Weights of a small mixture-of-experts language model, trained from scratch on English Wikipedia.
Size: 20 layers, width 128, vocabulary 8192.
Experts: 128 experts in each of 18 layers, 32 SwiGLU neurons an expert, 6 picks a token, a softmax router.
Training: a variant of Muon for the experts, 9800 steps.
Below are experts of layer 13 (counted from 0) of a mixture-of-experts language model. Rows are named router (the router's row for the expert), gate (a neuron's input weights, with its number), up (a neuron's input weights, with its number) and show model dimensions 0-127. Each number is 128 + 24 x the weight over its row's rms, rounded and kept within 0 to 255.
After each expert's rows: a language model's description of what the expert responds to; "gets" lists some tokens that make up at least twice as much of what it gets as of all text. This comes from a sample of Wikipedia text that the model never trained on. Tokens count by the router's weight.

# expert 41
router [110 131 113  97 107 136 171 102 117 130 120 144 118 132 111 170  90 148 148 152  97 122 147 138 140 113 116 137 132 169 104  90 144 148  98 122 122 128 128 108 173  97 110 152 176  83 120 109 112 121 133 150 116  88 124 110 112 140 162 149 107 144 141 135 146 130 127 145  97 109  75 137  96  85 112 162 123 129  68 179 111 133 160 131 111 103 119 122 149 113 137 117 147 173 126  88 141 149 147 159  99 135 117 157 108 122 131 115 188 131 160 145 151  93 132 126 174 116 118  80 138 142 132  85 128 151 127 150]
gate2 [ 94 121 156 113 121 165 121 117 150 126 133 119 157 104 118 114 114 121 124 173 164 171  90 155 156 153 117 108  92 112 149 127 123 126 123  97 124 180 109 179 142  93 109 124 143  92 104 132 134 139 142 171 115 154 131 142 128 128 155 111 125 156 102 103 101 123 101 150 131 117  89 104 108  96 134 111 130 145  78 123 140 127 182 123 103 123 142 154  74 124 147 143 137 159 147 149 123 134 173 146  92 123 111 106 152 147 154 121 125 130  79 100 138 112  89 156 121 157 160 145 171 135  97 147 149  85 149 106]
up2 [118 140 152 117 115 104  95 108 107  74 137 127  74 135 125 146 135 111  85 123 159 118 118 118 169 138 110 152 124 163 154 119  91 113 151 148 148 165 128 134 155 127 156  81  85 140 137 137 139 117 116 107 124 142 142 145 143  98 124 141 174 102 162  90  99  89 145 113 132 165 114 113 122 120 102 150 153  69 136 153 127 121 118  97 144 147 122 130 116 176 108 157 137  99 146  93 154 145 134 127 136  71 115  95 152  91 142 143 146 118 160 104 143 140 172 151 133 161  88 108 160 154 124  95 116 125 128 125]
Description: The piece al in words and names (Haapsalu, Somalia, regnal), plus possessives and modifiers like his, its, social, civil.
gets: "al", "'s", " his", "el", " its", " their"

# expert 44
router [128 121  92 123 120 108 139 108 106 102 156 149 126 162 171 148 142 120 141 147 136  89 151  89 129 111 156 140 137 138  89 108 154 180 129 155 100 128 128 117 161 130 155 143 181 113 104 125 103  94 126 156 136  78 110 105 144 117 145 136 168 109 134 141 127 103 167 151  94 124 121  86 129  92 111 149 150 107 113 145 114  99 151 175 107  99  84 132 113 154 138 136 113 162 128 101 137 166  95 150 110 149 101 130 114 123 179 108 126 134 127 130 130 102 145 138 127 105 106  78 144 166 124 114 120 184 162 140]
gate11 [142 138 152 142 139 138 146 166  95  88 126 167 174 133 129 102 139 144 136 142 128 125 146 117 135  82  98 109 117 146 103 168 105 130 112 111 175 105 109  65 147 154 121 131 144 115 122 132 149 106 128 132  88 136 119 124 152 147 160 108 110 139 167 121 134 169 126 179 114  72  91 123 128 133 105 126 123 111 105 135 101 151 167  62 136 126 140 115 125 129 135 111 152 126  86 120 102 159  79 130  83 129 134 127 118  91 144  94 145 106 161 182  98 123 106 121 127 109 121 125  94 128  93 135 140 151 134 114]
up11 [146 177 156  95 174 157 113 118 114 102 112 133 130 130 157 116  91 113 137  89  98 161 114 147 100 126 144 135 111 143 125  95  88 110 142 157 136 141 150  96 105 139 140 132 144 122 105 142 140  95 129 193 154  97 112 152 140  88 164 157 144 159  99 132 134  98 117 150 140  99 169 145 101 100 119 120  95 100  99 116 125 153 130 100  97 131 138  92 103 107 120 173  56 116  95 152 162 121 127  90 106 107 156 132 108 119 137 131 135  96 129 105 128 125 129 144 108 106 170 135 128 146 110 131 127 168 134 113]
Description: Commas and and between items in lists or series, often fused to word endings like ities, ation, ing.
gets: ",", " and", " in", "s,", "e,", "."

# expert 63
router [127 115 130 130  96 146 153 102  78 116 147 142 144 147 146 118 115 147 150 132 100 125 143 131 124 130 157 129 165 167  93 106 130 181 116 124 134 134 159 117 138  99 144 160 128 117  86 125 115 122 139 162 109 108 106 123 110 101 109 143 177 133 144 143 168 130 181 171  99 119  86 109 101  97 115 138 122 134 113 140 133  97 171 125 104 100 134 151 129 136 124 158 142 149 149  87 158 162 146 172  81 148 113 131 116 134 155 122 184 135 167 147 144 125 132 158 162  80  73  95 117 131 136  99 133 148 124 139]
gate1 [121 162 176 173 104 101 165 119 144 152 138 126 146 129 140 161 179 104 163 153 142 156 143 115 128 159 143  87 195 143 125 168 136 155 131 142 108 110  88 116 117 141 120 104 128 106 150 144  98 145 104 129 139 127 101 160  95 148 126 147 121 122 149 114 155 150 120 107 148 157 146 110 134 154 145  88 140 139 178 131 115 100 114 126 152 129 137  88 148 149 151  94 147 150 119 104 158 105 167 129  96 158 131 140 110 157 135 120 144 114 100 138 134 142 142 160 147 110 138 176  97 148 162  93 132 104 104  85]
up1 [146  87 134 130 169 115 151 187 133 121 135 147 119 142 136 124  92 149 138 116 100  94 125 180 159 108 129 132 150 136 101 101 128 141 122 138 113  98 133  86 115 158 170 141 143 158 106 134 130 127 136 187 170 119 121 119 134 116 139 133 162 186 116 156 140 129 161 120 131 220 107 136 136 124 104 132 132 141 116 140 134 155 133 168 176 159 147  86 139 116 150 164 113 111 130 100 140 172 126 160 153 116 146 151 111 132 111 114 134 132 119 132  90 109 130 121 102 104 145 105 111 112 153 134 148 109 149  95]
Description: Determiners and adjectives before nouns after a/the/in, such as small, large, many, several, various, different, own, second.
gets: " the", " other", " his", " their", " new", " of"

# expert 10
router [128  93 132 117 106 167 175 107  75  93 136 175 124 141 175 173 119 129 123 130 127 118 129 139 114 143 137 145 140 123 114 106 141 124 101  87 119 128 124 117 103 116 116 166 138  84  96 138 127  97 148 182 120  91  96 107 110  83 140 145 140 132 163 138 146 137 156 152  96 108  90 125 109  81  94 179 132 152  95 147 137 109 142 134 116 147 128 152 140 128 125 138 126 142 132 106 177 143 128 182  88 150 110 119 121 143 160 115 133 122 124 143 149 101 138 153 145  90 100  94 134 132 155  87 160 122 144 127]
gate0 [ 86  72 108 127  79 125 169 161 166 118 135 110  97 113 114 122 136 179 156 165 144 100 119 151  87 152  95 120 140 101 160 153 148 128 128 111  92 138 106 132 123 135 146 134 122  77 109 139  69  92  87 132 191 138 117 161 130  87 156 112 144 148 108 148 178 141 140 154 173 111 129 122 140 145 122 132  76 124 113 142 153 108 123 135 162 148 112 118 126 163 115 121 129 138 148 140 130 143  93 125 115 150 110 135 122 103 130 103 115 111  96 143 127 111 161 145 135  99 137 113 104 118 154 109 137 150 130 149]
up0 [134 152 107  96 132 144 141 137 141 138 119 114  99 131 113  82 144 118 113 121  97 130 101 119 161 123 151 187  97 174  83 133 176 147 125 145 121 131 172 100 110 133 140 149 100 144 129 191 103 146 183 131  88 112 164 138 126 149 106 138 138 149  89 131 112 150  88 126 104 113 110 127 151 111 140 195 109  95  96 144 146 136 128  87 116 151 115 114 115 158 118 107 136 113 115 146 101 126 123 115 129 136 103 105 140  96 160 145 137 109 123 136  97  96 131 104 131 157 132 135 173 149 162  90 115 141 116 161]
Description: Final pieces of adjectives and compounds completing a word stem, like cort-ical, multirac-ial, autoimm-une, large-sc-ale, byp-ass.
gets: "'s", "\"", "ic", "ary", "ing", "ical"

# expert 51
router [144 102 112  98  79 154 149 107 107 119 134 140 121 110 167 153  99 133 126 148 105 136 152 121 116 119 110 143 124 136 117 110 141 149 123 149 132 127 139 120 120 114 105 178 219 114 103 114 136  96 153 156 117  98 105 112 108  92 133 119 187 144 156 176 132 141 143 111  99 123  91 125 107 121 103 161 170 148 107 162 124  81 138 164  98 150 107 115  88  98 123 136 119 146 152 137 158 114 133 151 122 146 100 132 104 138 143 137 153 126 152 142 164  73 120 154 139 106 116 131 145 127 179 100 148 128 153 134]
gate0 [128 117 128 126 109  84 123 160 132 173 105  82 145 136 133 148 146 162 130 149 116 160 142 120 148  86 158 154 157 129 110 129 164  97 130 113 158 168 115 136  89 145 132 129 176 199 130 152 106 115 169 133 174 114 108 122 124 137 140 128 125 131 133 112 126 155  94  93 117 112  93 123 160 130 113 103 125 147 128 130 146 127 127 142 135 117 106  92 120  90 116 148 143 111 132 130 129 115 105 100 145 127  69 138 125 114 162 120 204  95 160 128 173 137 117 109 135 150  90 142 153 117 142 130 138 146 180 119]
up0 [110  80 122  92  94 127  92 109 113 174 139  98  85 122 140 139  90 138 109 145 156 122 101 101 139 158 139 111 127 117  82 137 153 145  77 147 114 119 112 169 119 141 114 150  89  93 104 135 131  78 106 153 147 121 129 144 132 149 118 118 114 160 128 139 130 120 100 136 124 120 184 108 123 147 145 105 153 137  85 131 134 181 106 100 172 143  96 132 104 135  90 154 119 111 146  84 127 156 127 101  77  98 118 113 118 137 143 127 124 141 130 181 148 148 115 103 151 170 158 138 141 134 120 146  99 145 123 139]
Description: Final syllables of non-English personal and place names, such as -ova, -ić, -ura, -ola, -ko, -ina, e.g. Napoli, Akahori, Tabula.
gets: "i", "a", "o", "ia", "\"", "u"

# expert 27
router [144 128 113  85  90 149 119  74 108 113 138 169 104 132 149 149  78 124 172 118 162 102 142 121 140 111 128 137 121 129 119 125 154 161 109 148 104 111 151 141 166 135 122 155 142  97 127 127  93 111 152 130 126 116 108 148 102 126 138 174 147 117 165 155 125 124 153 128  95 126 137 115 116 107 126 159 179 107 101 146 113  87 139 153 108 138  95 159 116 132 121 109  94 168 168  97 137 111 135 152  92 179 123 135  98 107 155 137 132 118 136 144 169 139 140 174 167 134 129  78 105 160 154 118 138 137 174 149]
gate0 [134 110 108 145 145 128 117 124  84 104 145 169 127 138 138 167 172 108 120 155 157 131  98 106 119 112 118 144 120 112 111 132 141 119 177  91 107  94 124  87 118 147 138 130 112 137 165 156  89 116 131 136 126 116 135 115 135 100 194 133 137 108 187 132 118 144 101 162 134 128 127 142  97 136 145  87 100 117 113 173 107 108 131 102 104 154  97 131 126 145 148 131 114 147 123 131 122 100 109 119  96 114 119 128  96  91 121 127 114 157 110 213 136 118 121 118 136  79  78  86 152 154  97 125 122  95 118 135]
up0 [122 137 132 135 108 130 115 131 116 107 113 144 122 128 118 124 135 157 121 160 174 123  76 125 115 111 133  98 164 155  98 113 111 112 108 122 104 155 163 125 107 158 143  86 149  92 146 129 124 135 135 138 116 136 123 124 124 107 109 129  97 103 154 146  96 124 164 102  91  96 104 102 133 126 112 162 122 129 178 166 137  98 123 138 113 128 123 136 101 111 105 131  75 169 126 114  58 146 102 140  72 164 140 167 110  92  90  96 150 124 106 144 120 114 176 122 151 157 105 161  91 114 103 124 103 110 129 167]
Description: "and", commas, ampersands, "v.", "et", von, da, des linking names or place-name pairs, as in São Tomé and Príncipe, Marx and Lenin.
gets: " and", ",", " was", " to", " &", " is"

# expert 32
router [123 132 113 120  96 142 152 123 109 127 171 173 140 134 187 154  74 121 135 158 149 113 124  77 137 129 167 135 118 125  96 123 163 181 110 174  93 132 124 136 156 119 148 142 180 107 107 105 117 131 149 165 124 122  96 123 118 124 154 122 155 135 137 163 101 114 136 118  91 126 124 102 114  85 115 156 167 135 120 144 117  83 142 136  98  95 102 139 125 144 120 155 125 161 145 113 137 115 115 138 107 159  97 125 126 134 157 131 142 131 146 155 140 129 135 152 139 119  75  84 122 165 145  99 143 169 176 115]
gate11 [139  99  91 117 139 149 121 136 141 134 105 114 121 126 148 123  89 154 122 122 132 138 126 120 161 102 139 114 138 193 130 104 111 149 103 146 129 154 112 124 132 150 153 118 166 112 122 104  73 115 130 165 137 145 147 118 106 121 118  96 105 133 130 124 150 119 115 115 153 140 127 124  97 115  87 140 127 132 158 176 178 130 110 110 157 108 144 102 123 151 131 146 131 194 119  97 130 158  98 138  91 106 165 169  94 157 129 164 119 137  84 110 105 132  99 194 128 112 141 132 123  72 142 135 132  88 133  74]
up11 [157 131  83 136 120 115 134 139 160 152 116 138 123  94 120 143 140 117 148 106 131 115 152  70 115 131 134 119  88  70 179 165 105 119 120 140 139 156 110 178 106 119 151 131 156 156 127  83 128 168 133 162 103 128 134 150 119 137 101 126  89 176 155 108 140 188 165 130 128  97 127 121 148 120 164 119 108 155 109 104 139 122  99  87 132 136 107 137 136 131  98 101 134  91 132 160 165 144 127 125 138 123 135 148 104 107 128 135 157 132 134 137 176 135 144 117 163 170 114 105 138  94 163 138 163  96 153 117]
Description: Commas and periods closing a clause or place name, plus clause-linking words like when, after, while, where, in narrative biography.
gets: ",", "s,", "e,", "a,", ".", " that"

# expert 39
router [116  78  99 102 100 115 153  96 103 119 144 135 133 114 159 179 102 117 121 119 118 101 134 135 117 123 105 138 159 165 116 131 159 135 108 114 144 105 135 135 128 120 104 183 170  99  93 130 129  97 175 127  84 115  93 121 131  94 126 143 154 146 155 162 137 139 169 114  88 127  84 114 108 115  92 142 147 160  97 158 114  90 138 139 107 160  97 140  98 130 123 147 119 137 144 143 184 126 137 166  99 150 113 139 128 128 194 127 146 136 167 165 140 101 132 142 130 109 104 112 137 130 132  94 145 125 156 141]
gate0 [134 130 168  76 135  84 149 127 102 120 131 135 131 115 152 125 103 164 163 146 142 117 140  95 138 120 104 116 159 155 119  71 116 129  87  93 125 130 131 112 103 121 119 101 146 148  83  95 142  91 130  96 145 152 131 139 132 102 130 113 111 139 130 137 120 176 104 156 133 110 130 105 156 135 149 131 145 177 139 112 151  93 191 138  97 149 121 142  86 109 132 128 120 127 190 113 135 166 157 135 149 165 142 153  80 183 125 117 101 146 141 158 121 144 138 160 108 127 103 152 111 121 133 146 144  99 137 151]
up0 [151 191 131 105 170 160  90 101 120 122 141 116 114 108 107  82 113 129  93 110 110 140 114  70 101 115 143 123 180 148 138 186 124 135 161 186 152 163 140 125 145 143 124 139 160 101 119 129 150 156 111 177 153 123 142 125 114 108 114 160 140 122 118 136 105  93 119 133 105 132 141 139 109  82  69 102 119 117 156 135  98 153 142 126 115 131 133 110 106 139  86 126 111 138 108 131 121 128 140 103  80 149 142 101 145 124 150 119  96 107 102 113 110 166 155 146 135 140 142 102 105 134 100 112 161 144 132 147]
Description: Second halves of country, state, and nationality names, e.g. States after United, American, Canadian, -shire, America, Filipino, Wisconsin.
gets: "ian", "ia", "a", "i", " American", "o"